Weights of a small mixture-of-experts language model, trained from scratch on English Wikipedia: width 320, 264M tokens.
Below are experts of layer 8 (counted from 0) of a mixture-of-experts language model. Rows are named router (the router's row for the expert) and show model dimensions 160-319. Each number is 200 + 30 x the weight over its row's rms, rounded and kept within 0 to 999.
After each expert's rows: a language model's description of what the expert responds to. This comes from a sample of Wikipedia text that the model never trained on.

# expert 6
router,217,205,212,210,215,217,188,224,222,212,235,176,219,220,189,175,219,239,151,211,184,227,221,206,208,235,215,121,180,152,195,248,250,250,240,237,267,225,187,179,177,185,222,235,139,237,206,185,281,212,184,185,199,180,222,189,220,171,177,220,211,204,204,213,192,199,172,226,153,223,212,167,208,172,237,208,208,229,155,211,206,172,202,186,226,226,169,255,211,237,199,176,169,211,164,229,211,171,165,181,252,185,211,154,238,190,209,253,197,200,174,248,221,213,174,168,196,198,108,215,196,209,195,223,218,196,238,228,228,219,208,222,225,185,157,179,140,165,239,245,183,216,205,231,219,235,192,207,205,188,182,150,195,192,238,246,155,205,252,188
Description: Word-final after m. Word endings following a short stem, especially ight after m and ust after m, plus number pieces like 12, 95.

# expert 28
router,219,200,176,186,247,151,172,235,232,198,153,181,217,226,187,231,186,217,205,259,194,203,235,207,184,192,198,196,232,216,160,208,216,209,206,267,191,223,215,182,206,190,183,239,247,206,184,216,179,201,218,181,172,156,226,219,162,205,212,196,203,240,263,110,204,224,220,212,111,211,237,167,196,264,211,222,173,199,231,181,211,179,118,206,238,215,200,168,157,248,210,183,160,241,285,188,190,180,186,149,174,250,192,208,186,162,178,184,208,204,165,227,181,235,196,174,167,208,174,174,201,171,259,214,211,152,209,220,223,230,150,219,219,213,220,259,161,200,242,181,267,197,162,253,177,214,225,190,177,194,201,174,163,244,196,233,236,220,212,219
Description: Place and surname endings. Final pieces of place names and surnames, such as -land, -ton, -ford, -son, -ley, -berg, usually followed by a comma or bracket.

# expert 32
router,219,193,209,209,180,173,152,231,124,171,159,254,215,232,170,191,193,210,219,227,183,196,278,169,177,230,201,220,220,232,204,215,194,212,246,186,207,175,231,209,218,190,198,190,215,202,201,222,231,203,210,224,184,165,210,190,208,197,212,237,164,167,183,138,201,222,212,238,189,192,238,176,214,259,227,212,165,193,233,171,159,210,175,225,217,197,195,202,206,240,184,139,187,246,222,250,208,198,192,177,171,227,225,225,139,205,176,211,190,204,178,243,214,256,193,193,219,196,205,207,208,179,249,244,193,178,165,195,218,232,206,214,234,159,170,192,149,224,235,194,232,174,180,270,200,201,213,158,153,226,152,201,168,211,235,216,163,209,226,230
Description: Nationality and name pieces. Nationality adjectives such as American, British, French; the piece ix in mix, six, Sixfields; endings of names and places like Texas.

# expert 61
router,236,209,163,226,244,220,148,227,248,161,213,191,211,228,202,204,191,240,198,198,157,162,240,162,166,234,244,205,210,166,144,271,234,243,184,202,210,197,171,233,215,134,205,170,177,206,176,198,215,206,170,177,199,174,201,170,159,139,227,258,179,234,203,216,201,216,149,189,187,177,144,191,208,203,229,171,214,184,145,212,214,190,237,249,218,211,216,148,196,216,215,194,154,202,245,227,219,180,182,200,189,250,224,208,163,221,172,172,259,205,254,243,225,292,162,162,185,209,190,171,240,159,178,231,233,170,146,200,212,219,154,232,211,175,204,179,134,257,189,205,167,173,152,119,226,173,234,200,177,224,168,199,174,222,201,225,196,214,206,215
Description: Lowercase word openings. Word-initial consonant pieces like l, L, sp, cl, fl, and "arr" in arrival, arrested, array.

# expert 24
router,199,166,213,231,174,163,167,210,170,206,180,196,190,216,207,204,175,204,237,224,211,195,203,194,221,202,202,211,192,196,134,177,241,258,227,194,241,174,190,182,236,230,208,195,236,197,224,169,214,168,196,173,187,143,200,195,187,164,219,229,191,148,228,175,173,200,258,211,169,185,179,164,208,242,193,234,262,200,187,211,147,180,156,199,202,254,194,228,210,243,245,208,181,176,190,182,246,191,205,221,226,238,226,217,177,230,180,210,220,257,183,222,217,259,187,201,108,227,192,177,205,214,225,187,232,133,221,220,210,193,202,205,168,184,176,243,184,200,221,167,213,221,179,265,207,227,239,244,209,184,209,187,177,209,216,214,209,258,193,232
Description: Continuations after brackets, sentence ends. Pieces right after an opening bracket or inside words (s in sic, surah), sentence-final periods, and being after prepositions.

# expert 5
router,228,178,157,220,228,237,150,210,192,150,202,166,237,257,174,219,185,311,169,220,166,190,247,141,140,211,255,249,205,201,199,233,217,236,195,234,253,216,227,215,176,148,191,226,160,176,165,238,199,192,167,199,229,170,213,214,195,175,230,235,217,154,203,220,222,149,175,200,153,162,240,138,178,200,181,167,190,227,168,191,208,196,202,231,258,210,186,208,234,222,187,205,151,197,208,185,181,204,170,185,200,177,197,178,166,178,159,213,207,248,181,245,202,255,225,178,192,195,137,203,228,200,233,250,229,201,180,174,225,204,198,210,237,181,158,213,164,213,207,184,250,208,193,173,185,256,198,229,143,194,187,157,194,216,201,151,175,237,230,250
Description: Decade digits in years. Third digit pairs of years like 1943, 1949 (94, 93, 95), plus table pipes, commas and "and" in lists and score tables.

# expert 14
router,221,211,220,204,189,151,174,190,170,240,179,176,226,265,158,207,224,251,202,247,157,190,229,194,167,176,212,212,224,228,163,210,246,209,173,205,209,179,196,150,222,205,172,195,199,112,213,279,208,222,188,178,231,166,210,167,234,158,217,198,222,189,176,185,212,198,173,243,146,155,233,165,195,164,191,212,204,218,168,197,219,177,183,205,250,186,196,187,221,226,213,149,179,188,233,217,165,185,155,194,189,209,205,195,177,185,174,187,220,231,198,247,219,214,207,204,169,231,217,149,223,221,212,173,213,215,225,231,247,244,122,218,210,132,173,171,176,192,151,238,252,194,199,170,215,221,228,216,175,169,190,158,151,221,284,180,204,198,207,195
Description: Separators in stat lists. Slashes and pipes separating numbers in football career lists like Nottingham Forest / 25 / (3), plus table cells, and, several, many.

# expert 62
router,203,188,176,252,157,183,201,231,151,223,209,179,211,228,243,190,201,222,246,213,216,196,202,167,188,203,157,184,217,176,195,236,235,209,263,181,181,175,194,195,155,208,233,215,144,191,202,210,216,221,224,231,220,174,207,231,187,232,191,237,237,233,207,189,215,174,220,161,183,217,220,196,258,171,256,150,220,220,197,217,161,147,219,203,250,231,181,244,173,243,179,181,220,166,186,178,192,147,139,216,190,197,149,185,208,197,194,192,213,207,199,181,189,181,207,248,172,233,209,221,190,154,198,206,196,218,187,173,211,197,183,218,224,165,229,235,178,186,228,230,201,203,215,220,222,176,179,246,153,206,116,193,175,207,242,182,194,234,233,256
Description: Second syllables after capitals. Syllables following a word's first letter or two, such as re in Premise, art in Chart, ab in Tabasco, ach in Each.

# expert 31
router,226,142,194,198,203,219,166,203,240,210,188,168,174,233,274,245,184,217,201,175,203,188,249,147,233,182,189,188,168,235,234,183,252,212,200,175,241,233,219,182,284,208,191,205,230,170,209,213,246,206,192,245,243,176,215,161,203,268,194,274,210,208,190,174,249,201,174,197,168,161,197,209,198,239,183,176,198,251,220,220,204,241,171,222,212,233,218,263,211,230,252,138,182,200,194,201,232,153,162,142,177,215,222,149,180,183,188,177,229,173,187,259,210,223,184,215,189,181,172,219,198,183,236,225,218,205,216,210,214,171,244,229,215,189,180,176,174,211,184,178,227,208,208,230,208,214,257,214,207,172,224,117,157,209,244,227,219,188,250,257
Description: Possessives and articles. Possessive pronouns and articles in prose and legal lists, such as his, her, their, its, an, "An Act", "your".

# expert 10
router,233,172,188,188,222,189,164,189,181,213,152,215,216,242,197,218,262,214,189,247,159,156,202,225,200,231,234,146,209,189,214,205,193,209,225,182,236,215,203,166,200,208,227,199,203,221,273,207,159,152,199,211,182,171,218,141,188,217,179,205,222,193,257,157,234,188,238,222,169,219,213,116,214,196,175,173,205,178,226,219,184,163,196,227,231,199,175,215,135,215,251,180,217,190,208,211,218,199,207,226,171,222,191,155,177,176,201,136,222,215,196,174,232,243,225,211,221,211,187,188,228,168,249,243,197,188,178,204,199,244,162,276,260,201,244,175,192,240,161,240,187,182,205,257,277,198,246,191,202,160,220,144,177,181,190,254,184,190,181,188
Description: Clause-opening connectives. Sentence-initial connectives and function words after a period, such as While, Each, After, Though, plus of, which, than.

# expert 63
router,236,166,239,238,209,229,178,255,203,212,216,186,169,229,209,201,177,233,264,189,173,215,188,128,230,174,207,237,225,206,181,181,209,225,201,257,211,171,197,148,188,160,204,265,195,188,217,220,241,214,149,214,199,163,191,182,241,180,199,210,217,158,181,180,201,171,195,192,183,217,249,183,196,203,184,182,149,165,230,181,218,207,220,218,183,201,189,149,206,216,210,198,188,225,165,214,157,182,161,176,216,227,178,214,186,182,99,215,214,228,182,205,253,224,207,166,190,206,182,192,217,199,231,246,220,142,192,200,220,224,236,206,242,153,184,173,196,180,224,242,247,203,188,183,211,204,256,198,136,212,178,136,152,258,259,169,200,224,253,192
Description: Second pieces after consonants. Mid-word pieces after an initial consonant, such as w-rap, col-lege, st-aff, plus f, p, and nouns like school, field, Court.

# expert 40
router,208,173,162,203,168,158,180,163,164,227,151,230,181,306,231,194,177,238,195,207,178,197,226,182,176,223,250,246,182,183,150,191,255,251,196,234,212,175,250,206,250,109,204,243,132,187,170,181,191,216,158,220,229,159,185,162,205,198,249,205,179,177,209,223,235,173,166,212,175,200,195,149,161,177,185,149,202,229,188,201,192,188,139,234,236,191,156,161,203,226,264,184,202,206,199,185,214,222,236,155,206,195,220,196,151,170,160,211,211,248,202,199,243,224,177,193,174,189,214,184,232,184,216,173,245,160,195,183,234,210,189,205,194,235,168,192,211,156,165,216,218,215,205,212,216,237,228,242,142,190,153,166,248,241,226,159,228,219,220,185
Description: Word-initial ab/cont stems. Word-initial stems like ab-, cont-, acc-, rec- after spaces or table pipes, as in able, abruptly, containing, plus was, to.

# expert 8
router,228,188,147,193,261,159,197,216,251,231,193,173,206,217,192,257,195,212,241,242,193,206,260,236,194,218,180,215,213,192,161,202,194,219,245,253,269,231,178,188,231,192,194,249,189,223,228,219,205,171,222,166,232,164,212,197,192,140,238,204,200,192,170,113,206,200,186,217,186,206,178,169,181,197,163,188,201,244,228,182,193,178,142,197,248,243,186,195,110,241,205,236,186,205,211,209,156,180,205,197,234,246,196,177,206,206,202,163,140,202,124,224,225,240,188,184,167,263,214,224,212,174,209,195,207,187,198,191,221,260,181,217,206,208,197,220,226,196,209,196,212,190,156,220,186,239,206,216,173,185,170,176,183,222,195,194,151,207,218,233
Description: Mid-word vowel syllables. Word-internal pieces, mostly vowel plus consonant, inside names and common words, such as Prim-ary, Star-ost-as, Bh-ach-ar, nonethel-ess.

# expert 43
router,227,164,244,199,176,177,228,213,208,193,218,184,205,247,188,187,214,273,157,231,176,270,209,176,180,218,215,214,244,206,171,237,231,223,231,257,207,176,201,212,190,166,186,170,179,168,241,200,209,231,241,183,186,159,226,201,186,231,191,212,214,231,224,199,204,166,184,233,155,191,207,168,215,158,215,165,199,242,164,174,192,185,163,197,197,216,228,180,178,234,221,190,223,210,184,192,261,190,186,188,225,241,268,183,265,212,154,188,231,195,200,234,223,246,172,141,172,160,152,174,202,208,227,252,185,219,171,212,215,227,165,204,216,165,204,150,173,232,167,202,222,156,136,162,219,234,203,240,220,160,141,196,193,192,243,216,147,194,226,197
Description: Award and chart vocabulary. Nouns and word pieces in award, chart and ranking contexts, such as "number" 14, episode, candidate, earned, ranked, Census.

# expert 59
router,224,180,170,195,190,154,190,206,230,183,249,186,228,201,234,231,204,210,229,171,202,167,218,197,201,233,209,234,207,181,133,192,236,221,197,236,202,159,249,172,197,168,187,170,170,213,178,253,232,217,203,198,180,185,212,241,208,256,178,217,224,182,186,226,251,196,172,226,141,212,191,156,146,202,230,209,216,211,220,215,210,188,152,249,263,193,195,162,246,227,201,192,136,195,227,219,194,203,205,198,185,229,234,191,191,191,120,150,227,220,217,177,242,210,236,212,182,179,218,148,272,203,242,227,205,198,204,233,192,224,165,246,222,160,175,208,144,191,224,221,193,224,207,154,206,197,266,199,150,168,207,163,154,220,221,198,209,226,245,208
Description: "conc" and word starts. Word-opening pieces like "conc" in concert, concrete, concerns, also "disc", "rec", "music", "manag", plus line breaks in infobox lists.